From a checkpoint of a small mixture-of-experts model trained on Wikipedia.
Experts: 48 tanh GELU neurons an expert, 6 picks a token, a shared expert of 128 neurons.
Below are experts of layer 5 (counted from 0) of a mixture-of-experts language model. Rows are named router (the router's row for the expert) and show model dimensions 0-127. Each number is 128 + 24 x the weight over its row's rms, rounded and kept within 0 to 255.
After each expert's rows: "comes before" lists some tokens at least twice as common just after its tokens as in all text. This comes from a sample of Wikipedia text that the model never trained on. Tokens count by the router's weight.

# expert 62
router [ 91 124 129 170 143 130 129 152 136 163  90 114 114 110  85 153 148 145 114 128 133 142 150 127 131 120  91 109 111 134 125 109 109 146 163 140 103 137 126  98 111 156 162 132 194 114 133 141 125 104  84 101 119 128 110 118 153  90 124 147 157 135 104  94 168 130 142  92 143 102 138 160 102 153 147 163 120 129 161 137 144 154 128 156 156 157  97 158 151 143 110 104 126 122 126 135 130 142 161 143 121  92  95 110 104 147 122 169 105 116  75 154 127 168 115 120 102 103 130 132 130 148  99 112 162 119 138 154]
comes before: " |", ";", "/", " ", "e", "y"

# expert 37
router [131 139 145 121 140 117 108 158 156 149 125 156 141 141 100 145 129 119 163 162  79 132 158 132 162  94 112 145 118 117 112 111 148 120 145 142 144 172 148 127 165 141  64 156 145 123 151 135 124 121  92  98 110 123 112 121 165 132 137 126 120 136 122 107 130  70 165 102 121 109 113 124 138 106 127  84 107 120 156 116 151 101 139 153 121 135 142 150 137 104 156 120 131 102 116 100 134 152 150 130 132 146 105 130 109 138 121 153 132 126 148 130 156 120 176 112 128 131 106 164 135 111  75 155 105 154 124 146]
comes before: " |", "th", " July", " May", " be", " June"

# expert 40
router [151 113  97 115  94 121 136  96 135 118  89 103 139 124 134 146 145 109 149 144 108 160 125 126 135 136 118 106 102 144 142 163 150  95 129 128 134 117 164  90 147  77 132 112 107 124 137 117  94 147 153 101 119 171 125 133 167 102 168 154 200 142 160  87  78 136 115 145 125 111  99 101 121  97 150 107 121 153 119 131 127 121 102 149 109 139  87 132 135 165 151  84 171  66  97 144 142 171 128 131 128 136 136 151 107 130 164 143 152 113 153 114 119 136 112 153 140 130 145 145 125 187 140 124 143 110 132 102]
comes before: " the", " to", " a", " by", " in", " that"

# expert 19
router [136 132  98 133 153 101 131 151 156 137 153  99 132 123  88 137 157  87 117  95 117 132 117 153 139 146 129 140 153 145 103 150 135 113 142 139  97 100 123 130 119 125 171 137 109 167 189 128  75 111 146 117 150 135 120 106 166 159 135 110 120 177 138 100 140 173  97 108 154 145 113 133 161 121 148 105 153  72 137 128 145  83 129 149 169 105 136 143 122 118 163 122 187  71 127 115 141 119  93 113 148 144  88 158 142 117 152 140  72 114  74 119 120  90 132 156 138 120 149 155 126 158 105 151 178 139 112 128]
comes before: ".", " of", " to", " in", " on", " for"

# expert 43
router [113 136 164 106 139 119  77 155 119 113 115 144 125 118  88 134 123 142  83 114 116 149  88 146 123 155 127  87 166 129 116  92 121  76 138 112  99 149 174 124 126 156 128 128 115 146 158 120 126 102 135 155 117 136 110 120 168  80 147 114 150  90 183 120 150 106 183 113 182 107 128 126 149 138 146 137 119 131 127 132 143 113 116 134 138 130 131 125 160 124 123 128 120 134 108 120 128 129 121 134 134 134  97 121 161 151 112 166 125 144 128 146 102 137  81 171 166 100 120 140 104 116 139 155 169 118 131 152]
comes before: "\n", " ", " |", " 0", " 1", " —"

# expert 15
router [149 130 129 169 118 121  72 113 155 140  83 182 139 135 125 129 144 108 152 124 124  98 135 104 133 141  99 190  82 134 138 132 148  98 180 169 117 127  99 114 214 132 163 151  97 148 173 135 144 116 143 123 136  96 126  95 174 163 126 110 145 115 201 124 105 117 140 102 119  98  73 119 102  85 107 118  89 125 144 122 154 150  99 142 114 123 138 179 100 161 123 151 113 130 115  99 146 133 126 120 156 111 147 156 156 144 111 144 137 112 110 107 128 124 158 124 135 114  91 163 142 155  92 134 136 105 120 123]
comes before: " the", "==", " be", ":", " a", "The"

# expert 22
router [133 164 143 145 149  98 123 122  83 166 102  71 135 126 115 166 110 114 145  80 104 157 110 130 115 116 118 154  94 163 150 151 135  97 139 111 115 108 158 130 128 143 145 122 113 129 155  91 122 129 158 123 146  91 120 121 105 140 154 148 147 129 124  95  96 114  85 161  99  69  99 102  94 130 138 102 118 125 108 119 138 103  96 172 125 123 123 136 149 149 126 111 146 110 147 110 142 124 143 120 188 115 134 139 153 133 161 145 141 109 132 151 114 131 153 142 151 107 137 160 114 143 129 115 130 120  74 120]
comes before: " of", " in", " and", " to", " for", " was"

# expert 28
router [142 163 168 168 153  99 126 131 123 156 116 109  81 150 127 175 164 110  97 118 119 127 116  98 121 145 115 128 108 169  96 157 151 103 115 142 125  98 113 136  81 136 198 113 152 123 131 121 122 148 145 141 152 141 108 147 149 106 137  93 104 111 141 111 135 162 136 107 151 110  89 147 132 121 149 140 135 125 118 154 135 104  92 136 148  98 105  91 111 112 158 124 142 139  93 107 154 143 120 102 158 113 118 119 156 127 169 153 125 142 110 141 132 127 145 171 155  97 145 156 131 113 127 138 168 143 110 150]
comes before: " of", ",", ".", " The", " and", " was"

# expert 27
router [ 94 196 157 146 140  94 109 149 141 177 110 126 122  95 130 118 118 109 118  88 100 156 142 109 134 137 117 163 111 146 121 120 127 136 159 135  95 151 133 125  92 158 120 123 141 127 142 127 161  64 125 127 130 146 109 100 142 115 135 106 146 139 148  59 116  61 144 107 133  87 134 151 158 126 146 150 131 136 136 145 154 134 135 159 167 148 135  90 125 101 133 100 136 128 118 100 116 127 136 132 122 111 125 171 146 166 153 170 143 154 121 168 115 158 136 159 161 103  83 141 137 110 131  97  98 119 127 141]
comes before: "\n", " The", " In", " He", " It", " This"

# expert 48
router [159 124 168 138 135 113 107 156 111 158  94 109 136 100  83  76 158 113 104  94  97 140 146  85 105 126 122 139 152 137 125 144 155 127 153 129 121 156 154 117  94 150 172 108 145 149 145 115 142 120 165 163 111 148 142  90 152 124 115 131 160  92 156  92 155 109 113 124 142 106 115 102 133 152  96 107 124 110  78 110 124 136 133 169 123 139 136 129 150 125 129 107 170 110 154 147 138 154 140 158 144 131 148 143 108 151 103 158 143  97 110 164 102 106 140 153 135 112 101 156 128 117 124 118 150 126 124 162]
comes before: " |", ":", " ", " \"", " List", " •"

# expert 46
router [135 119 135 162 120  95  93 161 130 139 112 138 150 104 101 131 110 112 106 131  62 126 137 145 123 110  94 168 165 178 100  98 124  98 113 131  94 101 115  80 101 123 159 119 100  94 142 101 109 127 121 134 153 133 130 130 135 141 118 121 156 124 168 106 115 111 169 151 121 144 157 108 118  77 143 122 118 137  89 105 132 151 150 123 125 103 129 114 135 119 174  90 126 146 110  82 145 130 109 136 190 125 107 162 109 157 145 142 126 132 159 148  94 104 157 170 178 113  96 123 133 161 113 123  87 102 121 156]
comes before: " the", " a", " be", " his", " an", " their"

# expert 47
router [117 155 100 141 109 125 145 140 125 154 120 115 105 121 154 170 150 138 143 152  87 124  98 104 166 116 135 109 115 177 106 121 141  81 123 142 112  98 152 136 141 126 138  80 125  79 102 100 122 115 145 131 148 127  85 117 134 119 149 104 136 165 172  73 147 140 133  88 138 103 130 116 126  92 157 152 112 119 117 134 118 112 123 137 144 115 103 121 129 105 176  63 156 126 157 126 150 106 116 134 140 113  82 109 138 148 121 164 102 135 155 154 166 149 129 159 162  91 116 131  99 147 103 158  95 124 136 124]
comes before: ",", " of", ".", " and", " in", " ("

# expert 42
router [ 95 144 133 116 133  85  66 148 133 132  82 160 131  88  94 106 143 104 109 156  83 138 123 145 147 161 123 152 110 159 133 116 160 132 127 106  77 112 140 135 126 137 191 138 111 121 125 139 144 123 165 170 134  96 138 126 137 112 128  96 125 110 145 107 142 111 115 100 127 101 104 101 146  83 123 109 144 129 113 142 103 151  89 124 137 110 130  95 113  93 159  68 101 151 122 121 190 162 137 132 133 136 106 158 116 138 137 126 148 101 115 167 101 139 136 165 159  84 129 167  79 129 138 169 116 122 144 136]
comes before: "\n", " ", " —", " 0", "-", " 1"

# expert 20
router [145 127 164 141 125 128  81 101 169 142 116 137 131 137 114 144 136 156 118 113  86 104 101 125 152  90  45 161 179 111  94 153 154  59 147 182 106 103 144 109 105 120 144 107 172 107 151 114 110  94 133 128 170 150 100 112 157 130 154  95 131 155 137 130 129 148  98 122 143 139 109 100 125  66 143 143 129 112 131 117 158  99 134 125 134 135 172  98 145 133 136  92 157  99  99  86 135 139 127 105 140 117 100 157 140 132 138 142 142  92 168 127  97 131 128 148 141 139 130 111 109 131 129 178 139 116  98  97]
comes before: " the", " to", " a", " in", " his", " on"

# expert 45
router [139 159  95 175 126 131 108 131 130 126 115 116 140 116 146 164 170  80 120 175 119 133  79 117 102 146  92 104 155 159 145 107 161 120 131 187  98 101 152 166 113  91 152 104 145 135 174 119  88 125 156 134 173 152 134 136 133 132 130 142 111 154 159  78  91 116 114 107 137  45 137 104 148  95 117 124 117 147 105 135 149 111 140 173 128 113  85 135 144  79 149 120 142 139 118 123 114 127 119 156 144 119  78 136 155 144 191 171 107 146 138 134 172 142 116 156 143 137 118 115 127 172 128 119 140 118 168 129]
comes before: ",", ".", " of", " and", " are", " were"

# expert 41
router [105 117  84 154 174 132 131 185 145 141 140 149 116 135 105 130 160 129  93  91 105 118 141 120 158 126 142 115 142 164 161 123 166 114 164 112 117 116 145 141 161 154 131 135 150 127 133 120 100  92 100  97 140 142 119 111 127  83 163 131 117 136 171  97 133 156 141  96 161 132 148  98 140 130 121 142 121  94 116 129 166 154 126 125 125 115 121 124 164 102 130 101 134 113 171 101 151 154 158 150 115 134 116 124 107 151 139 177 159 131 102 125 142 137 113 146 142  84 100 120 131 109 142 132 143 138 108 155]
comes before: " |", " ", " 0", " 1", " —", " 2"

# expert 57
router [119 160 140 112 120 124 138 138 157 132  84 113 144  87  97 153 160 133 123 137 131 139 129 117 137 140 129 140 133 158 147 192 157 146 145 166 117  95 134 107 105 150 135 104 124 152 163  73 165 118 146 120 154 116 108 158 197 130 165 141 150 137 150  69  98 127 112 139 129  95  84  96 108 154  90 126 130 127 141 127 134 129 105 166 116 129  84 123 140 106 150 117 130 105 133 140 124 117  88 172 131  93 102 169 147 154 141 157 107 148  86 125 132 126  95 154 121 127 117 127 122 185 124  94 160 126 134 157]
comes before: " |", ":", " of", "s", " ==", "("

# expert 1
router [103 179 149 133 118 104 104 180 120 141  88 156 184  77 139 116 153 115 144  85 128  80 122 113 135 126 148 152 114 154 135 150  78  73 209 167 148 120 122 110 142 125 152  96 169 121 112  86 129 147 114 135 139  95  84 125 130 130 131 102 134  78 133 106 142 152 131 117 127 122 111 119 112 102  86 121 136 120 108 127 170 144 139 139 143 113 119 110 130 147 183 121 166 130 107 127 108 117 106 126 156 117 150 134 167 147 138 130 115 151 105 119  80 126 196 183 155 131 146 125 114 143 106 171 177 129 117 129]
comes before: "|", "\n", "==", "-", "===", "The"

# expert 4
router [126 119 173 143 150  99  80  81 114 108 115 179  96 138 121 164 108 108 132 124  90 120  87 157 153  78 145 142 139 115 142 119 152 113 129 162 118 104 111 136 124 140 151 124 108 120 160 123 108 135 119 123 136 155  99 133 117 101 125 133 158 118 165 103 130 122 137 145 155 110 121 117 156  57 148 124  88 134  95 140 115 125 107 102 138 111 129 141 169 131 206 110 168 117 105 123 190 140 196 153 139 127 132 142 122 112 126 146 150 124 150 167 104 130 114 147 177 116  86 153 114 133 113 178  97  99 126  93]
comes before: " the", " and", " a", " which", " but", " was"

# expert 12
router [112 142  95 165 152 106  87 144 160 116  96 119 138 103  93 139 121 121 119 128 131 130 102  97 133  96 127 162 138 136  89 141 172 107 174 124 133  92  96 101 124 128 165 140 113 148 178 118 119 152 146 157 145 164 120 131 139  99 138 119 158 120 121  90  99 149 151 147 102 105 121  78 119 165 139  73  99 136 147 125 159 122 114 130 165 115 101 126 133 130 110 126 156 102 118 132 146 133 110 142 129 126 108 159 133 102 145 128 154 108 150 147  71 113 135 162 143  95 115 145  71 186  89 142 152 131 145 121]
comes before: " the", " and", ":", " with", " which", " his"

# expert 24
router [124 101 119 161 131 119  85 148 158 101 143 173 150 107 131 107 127 134  92  66 105 109  99  99 138 122 140 162 176 134 154 143 170 106 174 135 110  92 139  99 149 126 104 142  98 146 129  73  89 127 101 126 165 109  89 105 146  84 121 128 125 124 162 140 134 123 161 103 121 147  98 102 104 107 166 143  93 153 138 116 148 126 107 107 144 133 139 108 144 143 154 124 163  85 144 105 131 173 180 134 158 121 128 144 135 144 107 109 138  92 140 142 113 126 145 118 159 128 121 112 135 130 135 131 132 103 153 126]
comes before: " the", "-", " a", " his", " by", " her"

# expert 33
router [145 167 100 171 113  98 123 117 182 114 132 115 150 125 123 160 133 112 131 105 126 109 136 137 155 100 139 158 166 124 107 128 121 109 160 130 131  68 137 131 140 170 123 122  93  89 145 138  93 162 129 122  89 132  99  91 151 136 123  90 175 122 146  77 135  92 150 106 137  89 111 147 146 116 137  87  95 152 125 147 148 125 115 169 139 169 125 149  92  70 122 132 130 118 138 113 137 137 110 128 151 112 125 156 164 107 106 147 151 139 110 127 108 122 146 156 141 160 122 138  92 130  95 129 161 165 130 126]
comes before: ".", ",", "th", "'", "–19", " –"

# expert 23
router [ 86 114 158 125 107 144 134 118 170 161 143 174 126 135 112  99 174  97 100 163 107 122 156 120 143 105 120 109 103 180 130 153 145 100 130 184  98 127 129  96 114 109 152 127 176 119 176 128 142 129 153 148 105 114 129 162 193 132  94 111 137 124 132  80 116 112 112  90 157 131 112 159 149 146 137 112 120  89 114 134 129 161 121 168 139  95 150 130 123 103 143 165 127 155 138 118 139 160 136 110 153 124 130 142 121 152 121 160 116 125 125 128 113 148 119 138 133 103  63 135 110 149  97 108 116  97 110 137]
comes before: "\n", " The", " In", " He", " It", " This"